{"n_layer": 9, "d_model": 256, "n_experts": 16, "experts_per_token": 2, "d_expert": 192, "d_shared_expert": 192, "activation": "drelu", "moe_layers": [0, 2, 4, 6, 8], "router_score": "sigmoid", "normalize_top_k": true, "routed_scale": 1.5, "balance_loss": 0.0131, "balance_bias": false, "router_bias": true, "init_std_router": 0.00919, "lr_router": 0.00113, "vocab_size": 12677, "norm": "rmsnorm", "norm_eps": 1e-05, "tie_embeddings": "early", "optimizer": "soap_variant", "lr": 0.00334, "beta1": 0.95, "beta2": 0.99, "grad_clip": 2.0, "batch_tokens": [32768, 65536, 98304], "seq_len": 256, "train_tokens": 354900000, "steps": 6198, "dataset": "wikipedia_en"}
Below are experts of layer 6 (counted from 0) of a mixture-of-experts language model. Rows are named router (the router's row for the expert), gate (a neuron's input weights, with its number), up (a neuron's input weights, with its number) and show model dimensions 0-255. Each number is 128 + 24 x the weight over its row's rms, rounded and kept within 0 to 255. Numbers have three digits each.
After each expert's rows: "gets" lists some tokens that make up at least twice as much of what it gets as of all text. This comes from a sample of Wikipedia text that the model never trained on. Tokens count by the router's weight.

# expert 14
router:118144161164158104146127046136129107130138126109084148158169100153133090124154091125143119152096118151074117104108096150136129128088103112094117113125138138091125094140128082120123123164137088144112121102159123152141152090122097111131141086108116108097149122126098135141122145128095127105117164126131100141183134120121108154136144123136094106102124118091128142137120127130153147103093120119077194132116156149136141117131110105151135143168103118149115136093122154105112157121144146126124149142105152169150111174126142112139135087123157123203157074166095128149135101147156127128145125147181102118103182111112117115129134098105129124051121138126113132111165119121121104159075137118121153117138118122122120124101130116139086139129105079147139122166084107115102135135146146
gate3:141142131169140133142152154116126127087113101129142108117056144155120130143110082116150135159130108145153085154103091132128106126129119131143118126048132164156159080176109131119111113122128115119137151130167118145064146108155152122115130167122138088118138149114134089105115095137116127157093124133130119115147163086116132140124099167129139154139135125125104191144116097183133097120065125101131145123113126121077109121123121121124136121136108138134102134114135114132141138128122139107126133129138137105139172149121153141133108109112173146164127153120182141117143044108117126112152124165123146116113103096086141154097132157106114185145126103125169180093134134121162112135115133107134116127126118103139153137124125122154114145077098133085115101137128180169115100156093169
up3:116143131153141120161136141116118125111123085126150122135093149148092119127101085125153132136110117130156094168126084139131128142153117117145124106031111152114158091183108150106118113109143134111161169113155128160090150098114126132108140164132164124140123125123149112128107134121115116137074120126128125136149157088121145124129087172138151168130149112143135158162138084178118078119087133094141141104106128130107133131118113109131124116147115131144104146107137116114169144142133117112148136121144114118163162149114132135142112114104155144185123152121191171107138058122114126126171114150117129125105113071082144140104149175117135166125134089131139185101123102108165128130141105097148113132119129094150163113118107113132125134082120109117125099140139163178122102168079153
gate4:118130110153141112139119122088107118156166198128088146117083137121119122094131119149101108137111121105141110123150152076122159107081138124177119086165137131152127125104096158167139121150141128138105190134117130121131141071135158110146103117118128184143110131112139110145125149080125096123101076132094093134144164106126140153126168097158141143140104124088156105111107083125126148094150127112167113092120142154145137115156133113133105128147150146160100156116119144148107087139129159113135078131089127108100139134131144090125114157127132153129138119113105132165144097141134089148095101136172103109120137138167112157131168124149166137098159100127136140119151142134161112123103132162101103125171094096105145191133123110141129139161115163120132139172164080141132155144104164
up4:082112105147145115141120108112100133149158202115094157131139127120115127098132111121105131127108103131101131078151121095131162131106151123166146107162146127149116127107120113149144104156130109113094221160081128120115114083110151113143115144112083168145090136132153106142101137099124101104102106144104081127139165115097134169117158132147111115137111127092147129083135097131114162086151131110176096096131157162168133121131117109151140125165125161165088163103108142138130072118142127097123103115111122136102141135147152087148113153137125152145129133113100104170150115131120110166094119144170102103125134146151124153130153130141158149127138111137105132147139101109145117134112140157116136138176084095110126171159138122121166144148132145122155135160143077148121186135107163
gets: " |", "|", "-", ":", " \"", " ("

# expert 9
router:114110127149119161107121097099135156112160137100125135123134111180127125132124119098157105096085170150104120109074082126173125093157107146131145107095115092119116083124108092115140139106152100135111104141146110159126113153151107124164142084139121128094180104118126121122112132149108135132125136116116103130136113148145163152135136122137187135131077110092169134120111143122120143106104088127104172157087147183103126098097099099153112123087135134116102105121121120113152130122141132121129111179140132173139122108088141126164127100116140132128165117139116103139123110112199103115119118138149126088088120202127085149121113133121120171081078176166126130090152105153085140152151159146098116097132145108163117109147123109127124142096130140108138119161125115144137112084138150
gate2:064126104138161135169132145144145130089158115159094138103106145124115133075160183145103105125097100099116146144106173137164158125135102088152165121105134113123128095139123114135081135165148088126157150143115135110158159132135132120110107133115145073165145130113116093102112163148147116126165128127115139167118110104117116100077119130117119141111104138168137116107144073146093116130133129123114197142132152130139113176157163130123131148131179083089081135136096135174159087136150100163141124138116164123152122113104118146131170127143156145120139092114085156121134135120151113109152113117128109130162135103135103144150102134131151153149173138148176107148139155129140150130148120126137095148127127073102115112114141120159132135141131147142135146150099113157179134081119181
up2:081135110110148146147127125130149113122155113161111137136121137108104117092154135139117144117089107110092133172116177122159194124146088106167137121079129118142104100127119110114115126155141098140151161145138120152150134123166192139140107150108140095161175135143091102116112134137164139136166131113116116162110140113107120126095114145131126104100106101157140120130118077143079121137124105121121200119107153110108132140144117128124152145144138092101103097160096138150128062149164119135131129149138165096174135134082130112097164170124164160114147078112100174134145145105165117114145097133118110107141150110142121151136106158118163163141125140147179117154134131114149125140153117144135104121106100057125145118100127116147126150145124137103145141139099098161148114060110149
gate3:150157183142156090127105128116144132152120150131136122113102124137113116138148103105133144133142140139126127106161153115146129092145099137100158129163100131108145125107103117092146113163142149112098152155181105174121088100114155126131114136145151122117133152150125104155108114100126092150155128114127088125152125125109148156168107084144158092127140140129126152143112150114130109120147105098123090114127135115133124097147135107137166157183157122133117099101112102077141140131138131172133146121142114183167113173137151097071147107103081123128128172174142115177126118148133113162107137128146139132081124140120127155146183163110121126075160163088045132096151175126107124116116146084181137113113126131119105155090107132126120121131130156131158128147118123161190129145154111
up3:161134174136143132121114147114129125131116110143131154140092129141105124142146070087121137134146138152129135112173167138148129099145118137100130125138096118086157135092098101113133109154118139095088164142180086160117095102123139108155128169171158130143144125160109121155127113060115105122131134091124120112163132132092149165150116110132158087140108170132158159150147152109125127141162098107136086136120126124107115066160136118124154150183179107096114107106140112101141110112131129167118161090153125181151109137169151098106149123100094128113117147151119162148132136149131112163093129126132161121096132152134143182119157155120120102102142160091078112119121155119105117134109165110166154107101115108086108153091131144123135144162138156133145125116123111140191119108107116
gets: " a", " was", " is", " an", " were", " are"

# expert 4
router:126123151153140103143113109115133132142133123090062142152140124149105110144155076122134109120102106129044121089108073167150137119091156127127140119140114175101160103143100107125134119127109095170134149124137148137113141097143103112116131092135122093082151119107115124185093132123081115115114172138124118130189130127132137156133156121142111081108119111109141137157133126092144118145116117120112138140113165148127106096143108114135124126120109119130122134109149131128104143120152113104130139135096148172150134132105108133148157078132180122178166116175126113149134144118157081141089141162160121088123165140117096109110156120125131128092125130161159135097156118131064135128072144110148180084128136114126146142126121098163097146131094100138136120153073101120098148125173134
gate35:109150128108124128113128153128124139135190133103106123143102141147131096121099116140095125090124101084141078126123127096115096118104099128181122117118166146141147129163173134122117121134165143111083153140127107150116110090175170151141097105098150116138132084092128135122178135098139178172126161103075093133126126071137114111117157163128205082116115128139069149086106135125117104144128105105146117147147130132140142126156141111164110107096109093095144141142143118131145116112134140158124131125083153135092127116133108107143094164104122139099129104113114117156112134111124138114146123103090153134093144129122137110119148140132128151114099136121134137106167171129167122079123132129084139101130117131136137095170128107142128095112127189119148121118156122062132118121072090
up35:112152120149106137105134153138139115122185121127118134142102154146127103121118111129095121094099089083151075129115134103125094098118121124173145130121170167139148127158152118125108123131151117103084154137140110134130097087173184143136131125096158117140148079101118160106171118091149174195126150093075078122129126090130117109107173151134183096106109117141099157080100127125119108120139094096139146144125130123155142130178155112156123111115138103075139121150145119137151111114137119141136107156085167140122128131106109119147097162112134136128114104107131115130117117128122141103134141106087130117082149139112107115113128167138113171135107116118123153128151182129171138111119116128098141081119125128128134098141150101156133121139126176116144097107169128074136106116063113
gate36:130125193142175152109169148136128122122129199159168116105127131116136118143125125131164103115118170122162162123125174103119125148104113062163138142113131161106139115139110154078111120200154164135157147115158169128126152135154098151126127123134120121138115130135081163118141135149126111123147145143133087131130140138141136124101135134145115126165129145133093125156082160124139146125129129123138103132128158148126182136146123135133118118131187119161124137160115121169098146155139129190115115159151125096146113096106081141124116123132080119120187131126124130112113109128176128154137118122137132142156132101140126133095169068112176134154129184124133131125122121152142123103137131114102122116134147137165134111125126173110142101144129177136097115148152151052179134127166101
up36:139117169143138131108161135139115121096125207147140112069128135122171118152142134111160087124103145128172174103140157092122131143088109075140140134123135169129122099131115142106092158184148128121154150114131177117129118118135147155094125122123142122131128141134097169102148137186136119135139110134144097116098136105146115079110126150149113145149135141138094137173108121110141151109116130135126136108153151153093153126152144117145109119117194140155116120142113141169108156153151126158117104140149130112169121109090095137136105114121117124146202129131121126115118127122180126152148122126177164135158160126136112107086161103095173143162130169101125134135123114165175156120112130127104133119130134141187126115121132158130120116127095128144101124159193123068164145111155121
gets: " ", "20", "19", "–", "18", ")"

# expert 5
router:109144151184150164136111090116143111124130108108111143142199110152116101161134116139119100201110161169100136089119096138152157122117168106122144137133115110115117110165127091107146151109113122129127134113134105121171124121113142117128157122120170124123148133097135135123157122128077161118138156123111078134180122110096125058122144117158131105086089117127090098162110110141141127114100112116122158093120149135141116134116111130132127138157132144124127136111149085097071138134139119127165151135086116157103142156105112133158109079143113123132154108149130119158160136131155136173097152157158101097080140074122112137112140122103113125126108108137137141141145131109089128122143164067114159104141109122147109158057139092160126118133120084134141107141068141136132115132153161
gate7:148099126170156095131099127134166138142173107123129139145109143141143096114131130073144134117072165158100120101169114113160131110095088093151118156114118129122145092132161104124142081146155109137113134126140114135109139126160117129153097126148125154137141126154115199144149091176122113119136123148115123128140144105131124090069131131146124132150149123118111150125087189103150081112112131138112146119160152144136090115131086122136133070103127147136132169116127145110089090145144162124149114097096160081165118161135094096141149102148170138143163117145158138156158121169129151156101091141152150097132145115124126167111112151120111149118132139116168107105095207141131141161126128113116136103131106100142128111125140112137143126122086174125116127168075107128148120105151159
up7:134095118152134084146110098151134142146157099117135141158131136108153119093093146051127113125077191150127121089171114143149101118076095100145074173139107116115146126117157115130130105116136139117130137120118111144088128124142098129160116147137108182129134148133133192153161093164092092132157139163114119120144143105137156104109122101112136135182169147120125156145086177131146115129113139135145140103159145117124105145113096124133160107109114127109139150108150162130105131166125157101137119103145154090160082148154070092156194117157141141157143103119130151128137123177135149151108106122163090131175120096135115136144103156130121137086122140114136106119122176128131154123119116128131120101142117110120121113133135148118136122125114154159085129152083093123150116123172142
gate8:103109164136126102077120132131092135134121130109149108119120114148134129115129074102112133113123151133131137136062139095159141117136113145120138116117138148160116128140140143125134152152144179160128144109141131126157093087141147113099084145075124117102161096130091152120140145126164131165092129125145134127134070130169136124083092106154158139099172102134108100120136163121147159060134127108087154106162141139139123139141143091175107126138118108129128094074105164114165106127110144114122119128117149143189129134151130059095106128072158118128141100130143136102124139133178123114120144141145124096099133115102147123170109142084148138161100135122125110127140128140161101111100110119139135106081067114122134142120143102134105156120079138123147098078109100115123117071118149
up8:105118146157123095069124120137101160141104134142130134140150116150110136125129074110098107108107167132133141128088112113138150127145115158126148109137123123156090136112132128138107125117130159149141148099158117126174111097147143090097090140094160084090149101088100140139143129098155125147118166103129136122141078119169135137068099102133140109116178116148111121130137162110146140081127125126095145086160128134138120151155111097141132121135103112099145085084124138128169108135108113120135112135150127154206096152146141055105107133057154103104127090135130106100126135130182122128112154123129094130111103100106150124130117167096142129158109096127124108124149136121162088100105120095132142134104062119109118151119151119124100128117109156129150110076094117137095092111134122
gets: "0", "1", "2", "3", "5", "4"

# expert 3
router:099127155144129091146131060111133114128108137109104142175125131150117116133141100125151165097133135113093138110144130161150159116119102151132152142086080117104125104143099121127109127161138095136105139126115195158137142141145140155113134079159148127096124107125096156102084121117124128146116109126100112128115118134105118091130180142130131129117123127096109109159130113114131134112075115128118109151113190151130141124122102122158104121146103131123122108084166121112114128146158110113155134164116159151101160156101144088120131109111135195156168117167112130162140150125168127153151120127167120103114123183098136140087118104103125079094124108159133147113182116153147122149121146065162191104101125163100130125092143108128150187112085126146125138132134118113158155157156139
gate12:129144147113119137137133130116153114119140102123138128108117128140150124103144121167139148121171067130118118112090161189135143122086112143127186123136114084118159152125113142108121127117158082149086098149149117134141168164125095141119086126141083097099115100127127134065132110090095166140130161133153119124092192091134087118144103133127137127116154107110127145104117168168138075113115121129108143125150116159113085145133092133151131185109150184112107144108119134125114089099142117164098122138131128081145170120120166118133099123137139128126141128110140141141109137141135108074102168127100119113145125138169131135107178138092146152154130132133148097151136132119137132120130158181167122170132118151122106082137142132168168162147134139151154126152140145106156067124133100
up12:138147137126120129119092118105138067125153121112159093091092134139154114110161121146120146118178113135093092112110170171137108121101121152117187099119118081172137139127118127097107155133143090144094131128136106150149183161094119120136104150140115109085136095164144140064140115121125139148110128124155100121092177099145079124160083097150127138111133088127097104091131162150131101133135123122056147132144131155097082140126096131158138156162149165108119152110125140117114107097162121149124121133109116095139137101128142114120080149129127149157157169141138149132115128154148109080112168138116099109123108146149118152113178149084140134163146141105151123164109150147107102108136139153150123152104119151115104118133114135167153141112071138136139121124155094097161105128136131
gate13:106113142125169099112084154072134148098155156143148146093094112185104111139113144139145121142149184111110142143135132097173143126060145141119136099147134115111138111120136037101099126139174116170088196129112123144122134121132117108137154136133147144141121150123122115115128112133129156143123139134166156130148129112127112155106115102132129091142107137082085104104134192130150127104125130142119132137135153161122115089158139133131158143140111149168101135121145105108112094116186172094125097134134105142145146187134136106130127125071115129121150142141134130159134154148120103117097103146139104110109164144104088094117145110130151148155126136076128162116154092141148096107117103108106120139163114176126131127139162114132138163113152140131132074095148118161120154107153130
up13:069100128129164116129120179116129133105084214109161176104125103171095131133137136124127124146118142117115111189156104115133154110139135156133136104146143114115093133150188105104125129137155116141144168123091105122149136137169124108156151132132129118116144119099128129136124092131102154118104139109135148090144115124117121201091119091120117068161106157104117142106130176117148114147121115136149102146142157145148122100138147135128187147104133156124121103127184110120097121124172155124118092149152103114138133151119148136066133117083123139138124158120185127178120143119095104134120124145129122111122107160105095117140118119095121112141171158147079172118104101132103102091098124115132146125132069150116110149145146121131118134091155142144124125106154121137143174119143110
gets: " ", " his", " a", "19", "'s", " her"

# expert 6
router:177168159143167145136106099101150094109119181124124115145127095155121083127140147112158121157137127119145095152111086124143149089096139079078124115145129111146139069122102075112098107135098131157102117116107177151137118116130116123136096111100108158122169137141142119137142145142167143167099116122175093148133107121147079136084163132139165121142144081104118112143144175141140083122108134130103110128136135151090110157167146075142110146130144129126098111138127096074140149115124114115143124139115176175102112170123121146122131083108127165149131115156137138103152149097132141149135108153161111149077148147137128113140129143130125112095140120120105152096151126148121097158101112147120122109120125085126161095117132115136113120115067087143132142157090124090082119127123104
gate2:120133145119135137135064126121129118197092158124159133134151150142169121130123113146168103107163145118118129137101145137125129140139139183127148110147130122140119126147119144131124153151106092099108134093132176156113042137118143142115149125161136138072141119151159153187112091124090135098140109131118133165112069125134168098149080139151113141139154118138133150119082141148124145133112113134138118156146112195176134118165126127146164125138156178191116109126117118091120164113128084133138125125081112126125144144139122103082142154116134075151146121091140122117144097121114123185170108135140130127115163176098123132145134124128116136128148133097071115113139120106115097125164116099105119090134118090155132103121146102131148139113108136119125094170102132117154120128158127
up2:115160148140130115147094160102159086140079115128155095107120112141119109092132121160145163095158126087158115120108144145142110106135098139119126107150104136129150112157105142107120136137114083072113119095128131143097071116080163121137123155137130137108148107109172141126147107104115137129129100117119087139131097082095116107183132189145150136143144106115112125115128136156128141104087106121150110150161121151140107134179142103135126118146139120171112082143094071074143134099140106130157096138109135168179137160107109099090132138088117140120120141141124157109167114112135128135142141114152111139126141115053094122149151142139143167147176115092069116130130164144113049134112107120091124091111109077140144145152133110130145127124130150126123104140111124135129129123121117
gate3:106133139138100125113063185095175157128140169134139130143132154122153110172171150102127082148093101122103157147133138119137158141125117104132140100125167098125106112108089139141124095131121107184202150129115144105200087123100153171101103126125102163101146090161151145144126139098130127110164124131113117125161167127130141125079104097152144122131138125114146168123166135115126121100138125134124121111130121120110118134132151121127133162131125164107104185145096115113143121122118103149135127127111144086103112116129093075143136062114192131135144167116166092157120153142132132173097128120156101110135173160152119138134138125091177150144132119124147121128133103118118113091162107126113103070128110115125136133127125124155122121123136108110149126169099131096123145130090110
up3:090141174149080105144081191087158144110126141126139125122144144144136115152198133115092082119107104151108150142133119135155136131151106106120150103121140107142137120162087114136092108133110112157166155123127131093186097102116144149106118154120111136103136091153130123111108117092133139134149148129108102121187157123115132128084152133157162137123098153132158155134172123142151128085118113123117151105145129148105114132152134091124145141126088140074129180147124097114121112132146122133133125130113119094107149100140086084161133077087194143093144165107192114161131161134134116152093125131164126118154139143142113165110144084107179170138096131124143122133141146130117115086131106135117137073146099104106102139138133122163132136129122134097140125167128152121129134132095117
gets: "\n", ".", " (", " |\n", ".\n\n", ","

# expert 12
router:143166153150123116103108093096132111089160124097088133130118134175151125129152150164158134136120152116112097117096132101168117131126109137151134136101128134132148114137131128109147088124127103060146113109140118130151130134099130155118131110105108085106104125125114123104128086112119093099115137109113099126164119113154140092154119122155107104109146120106134140080137109146127122133117112126122160110129151141109151149144138128122149101164110114117106144165113151073128126128123119136170104160121134139166160135097153102123140159114137109152123142150187120181191123149126099155120136151175147088122087103065130120152117066103084149139135114093146176122137123182144102171099088095118150134090079124143111137195142114151100140123108119092147150131129135126086115179159143
gate12:099146131109090134102146127121142146161128092086167123116124179185106127074173137123096053136132094117156097124127144118137102110121133162124156105139156150111123146178137104133118171154127119081137142125150103104144119143148110149143081162110161117131122091132132148097127127105103119133145127074109093133135139087135091149119125132111130082128072128100134165121117150167151080098152127113140157127134125086141071138132096110138119122114082101090146133171171093133122123161141079094145157136131120123141139187152130136165103156096101127108128136129109147134102118128107125138174092128114135119111133140117117104143136139112131151137137175155122088104157122159108101104104154158131102138077124156089105133097106103141142148136112145094160134129132115144145132101120130
up12:104130125093092129113153141127127120167135100123140149135130170201122127082158136141091085146120083105148092161149132108134125122102119174147169150118148156111132154183141121119104131156084129070166151117150127111152109143150123155146079143110144139131121102126134114112114129103126120127139107088121111129138124142150078129140136142111117087145120135103115152135139163143148085081144125117108151118142139079170104149160088118140127121142098075126125114161196094125120105149133076109155161142111116118173156168136135151180122153098097124116112135128109156122120119130119132161168106133118149130110114122112130123113163168107121156129157149151110103091198107163113123125085131140126101120099124145130104109101112114146142147147115158103170111123109106144153176112145132
gate13:119153143155120141147130139100131134091154122126134149148130138146120120111140092094155150128103145160160126081126095129120107126204145088156162144091144145098135172138147151087125122146179167133178126114127091137129120173086153107101095140089089121135133116119098120135108120166122138109095157123107113107140137129124135136150124136113144146136175114133147123140136127114133154080096138107135126151159129103155149138133138120144110166175087112160142133138096144086140092143135200141082144124136133172125143152100131105109123098101114185129134107121128126110161117128145112158137066102114167093162151113148116070183081110129165117128130145135104193112159127125144126152120068101145118127135125143164111141137102117107144157112113093128138148131140119125115132104119151
up13:139172141169125106164111151100118183146165101130130144169121148166118117121140098095164162134128143172159138076120076127135073122184143088135137119102124116120123152127129116084137130125139162154145122124127084150106122184094139134118090159099130110114127110124097149172110115153133153108090148123113144115158147119146102152156130123107138144128176129132131150139127141136135150065058143122111132142150127111132131127129145110154112132170088155144129146126099113077144081138136184146084150116140114161112132154117116123100124100101112176136145095128101132098162130130152119159116073085112149096144146098159129087187124110155164140135122159125119157100133127124147141139155081097122140123143130136134087108150100108111157149104121113120121148128137121127121109131101136
gets: " |", " the", ",", "-", "|", ":"

# expert 7
router:112167147141164129106095116107119130139159142118149179151145134160101096173090119131168079198125130127111121077086101165132122124075133116148126152132128158130100103157126123111175151127129083118159105144134116170164156143176094129136153078123126134105131092142128115152137125090128127141136145132121149124182117132125073142149141125135109104120117145108082144117107151085127142109099100124131160148133160125129144138142087118118142130120110114121107157121120111139126124122111118115115120165147165167111089174109145079131138126122153148149135107180103136154143130112171157132087152142154141133100108150082120099104126127086143111113084128142108117106141141115090134192100135145173121111154078108118183136131131112147120153137104137106123101120104149115119157098096153
gate7:122128145104103107130082101112115112151129122111108115141132148168156103141093166118158048143119174175128123142119103181155083122141155124189085138120089124150143123087107132132126165123101173123087079133119117123153119124142137146103102127086097178126145161139080137135128096170096128156179136119136076144166118132132121147124138143135154114131142131148145132135102172111140122148117124109132135108110117101154153113115104122119152116166118151140128122097145080156143152145166131136107075100130098153098125128110111128162117110119162122140140143167126135082135146104128089159101128162146107140124125136126129158148130113115079144115111148078130141126085110136108117119139094138100086115124150112148156117134105117152149159155072096102156088134106112148142155160103139
up7:113094148139117110136100125062109121139142116096113154143135136181112098172117144111171076130114146135140128161125089165177094111160144128190079128109112125143164098071102123119147135134139155127056088124136131134142108132155118136125113134106128132111159141176097128123096097171104164149173140125132070133134101142150107152124138153126147107091147105133142125148086159135138119124130095108114117111112125123146138117112099110154150116158125145130119107084133119140125153148170155167096083110113114139105144126123126110155136103134151127149159132169125125121146134101132109138092149164168106127105106143102122145132158096130102134107094131105139101109089116152107109121134053148118119107125107120150146131151121113172135154159112097086130071124092115146158140133093132
gate8:110153123136166099119148130128135118141156127119159093207144170172062130119116103142155116151144112149149143100120149095126146143098125138102127112108091146102125142154083145140119121156113099149119123153151117130153090112127118187137092136105144104120144115115106146096156098095163149153178162136123143109135133158169146158097132142119129122120182143163120122154137113114156129125134084133113172101162171117157121138142117138141153121165128179090154115128075112119140078119166117141145136141127119071143144119120095096129162153125133112131109129119133110115141129154131131102113159135160154143105100122118134117141134124164114139184150097132159139109132120141122117137099186126101123135116047155176117146111141125124118105138148169113155138067100131110126142145112094
up8:118128097146175117127154125179143135135115139124131136172137135123094129174093111150157127130138137170134170084107135104124121150145102131100159124112077180084134143117109170119107121144134139151148106145147141155112089130147123159135119098103146129083132144154113154123099125132165133175176144118104134114141131185165133143090112169129127096118156148165077117168133118105143130129133097117130151141121169137149176137127128140153139094130126150097167135131105105121127124109156178162144136105127127112126139130130065121124131151125157145131113085117124089115131116172122135105115150119156142158100116124129143138156145156163142154148128086183153138065126126142132144132118178094094107123130098153173155119142165145115127096100165165115140146054120113150107115132129105
gets: "19", "20", "0", "1", ")", "2"

# expert 8
router:068145098178085143143103128119130149140128107097097150113157129153086150121151086111133122130138112150099147094112152140169149130094108127134132117099127151147166105130102126137150130187126150166107167137136121156130116099102125139100166140112149168116145144100096109132105084159123154171160131137162116158124143094112118142108108117122077126092134116125091142171137172118125178166136104134147146128096202121147115067129108120133119137144103111142123139119115122128090136112143126147162122143092097139123130163101141117105104095103142149151149150161134111098147145142105140114104117168113063109090150134092112135126118122102156155108134084114102147146158135087099131127121129083167127153147099123132126184126154114151133146104152114112134099128132108117152175097122154
gate3:112106114139156194127083123129132160134108116116124134118106152102148136122169139074158133148178141094104117151084112150166155116088149122135104132112139153145143126166130183120132149122122178099106076127130177142160135138129134185104137148094144179169136155113085134111129140158118155182124080119128119202125132120121137127112137159154091121115140120093164083143139147127128121126150129123135094115119144122122162142131140152128073130130151128126149137131137137132093099158148141165150146135143116107091148141109103136149125139131115156138129148122084131097155129151129123137127118136116125095091144143148113129108150127127151135132128135149137133120129133143164157119135123097109167132114163124140183067118122155149119142115143156106145086102091157096149103034146148
up3:162137098133108161119087125111130183155060108116130086112117159082145135123159164106133098145117124092118093180079136124161163135148107126142128153145125131128136129135136186134104137113119146141153073145120172132176109132102140166090107134096108161176154126095104128140128138145083153118142091123144116140132153134107146169132138125155085120108139131112147132134136162130126118138146151135123093100087183083131182149133106145112101120141128152104169134152129119125098153145116149125156125144143121077120114166093100132103128095106162144181124139146102136095147152151092124151108099152133103138121148137124122124130166094160118154092119131118117124142105140109152096099178118157137119147111152117085187120160133152155139124120109132096149117103126141103126104091108138
gate4:138114139128111157131099118187146137105161140130126125103149159143141123141073183138161181180098120112170146104126136105131103116119085128077105090108128103117173129156179141109104152133134116103141085127105146122132146145162151108156090154154091136144125127123140136092106164154168137130125126163128101131137117174095117060156143154126142119117109124105127072129120128140133166064106116117070155131080136145126113078149138116120106136128146126129147122128107130106143143124166157120110117140116098149091125105136108133153121138078137151162131121116151136139152132108138148126129131121084150123100156116140138144090078144107109168144137119144108104134144096130076171130147178117122120123084172115183131125123117135131131134130103115140151153139082118111128126087109109
up4:165125133107112140121092137146147124093161151130151113100153148144145120115110129125158164146094110123173116133151126098137122114119079128100098083107153101141191120160149119085098178137129123115144101123094141126137123154130123119146106119130109133146136101140145128130109192117162120096122124179121129147145133144108121068157145127118137104133111128124133097110136143198147142081119105127112134115110135128117159080140136101130080131159146115153126112143113119109130134106176139158133126187100123135121128083139141131186124133077114116150139109136155148139151081112145159152122106112085133119087157113078147119080086129114098160126126104146101107160172104129076164095111197122131152127095148117175123133104110133124151145123122122153171134144095137105106121111136130
gets: " of", " in", " and", " to", " for", " with"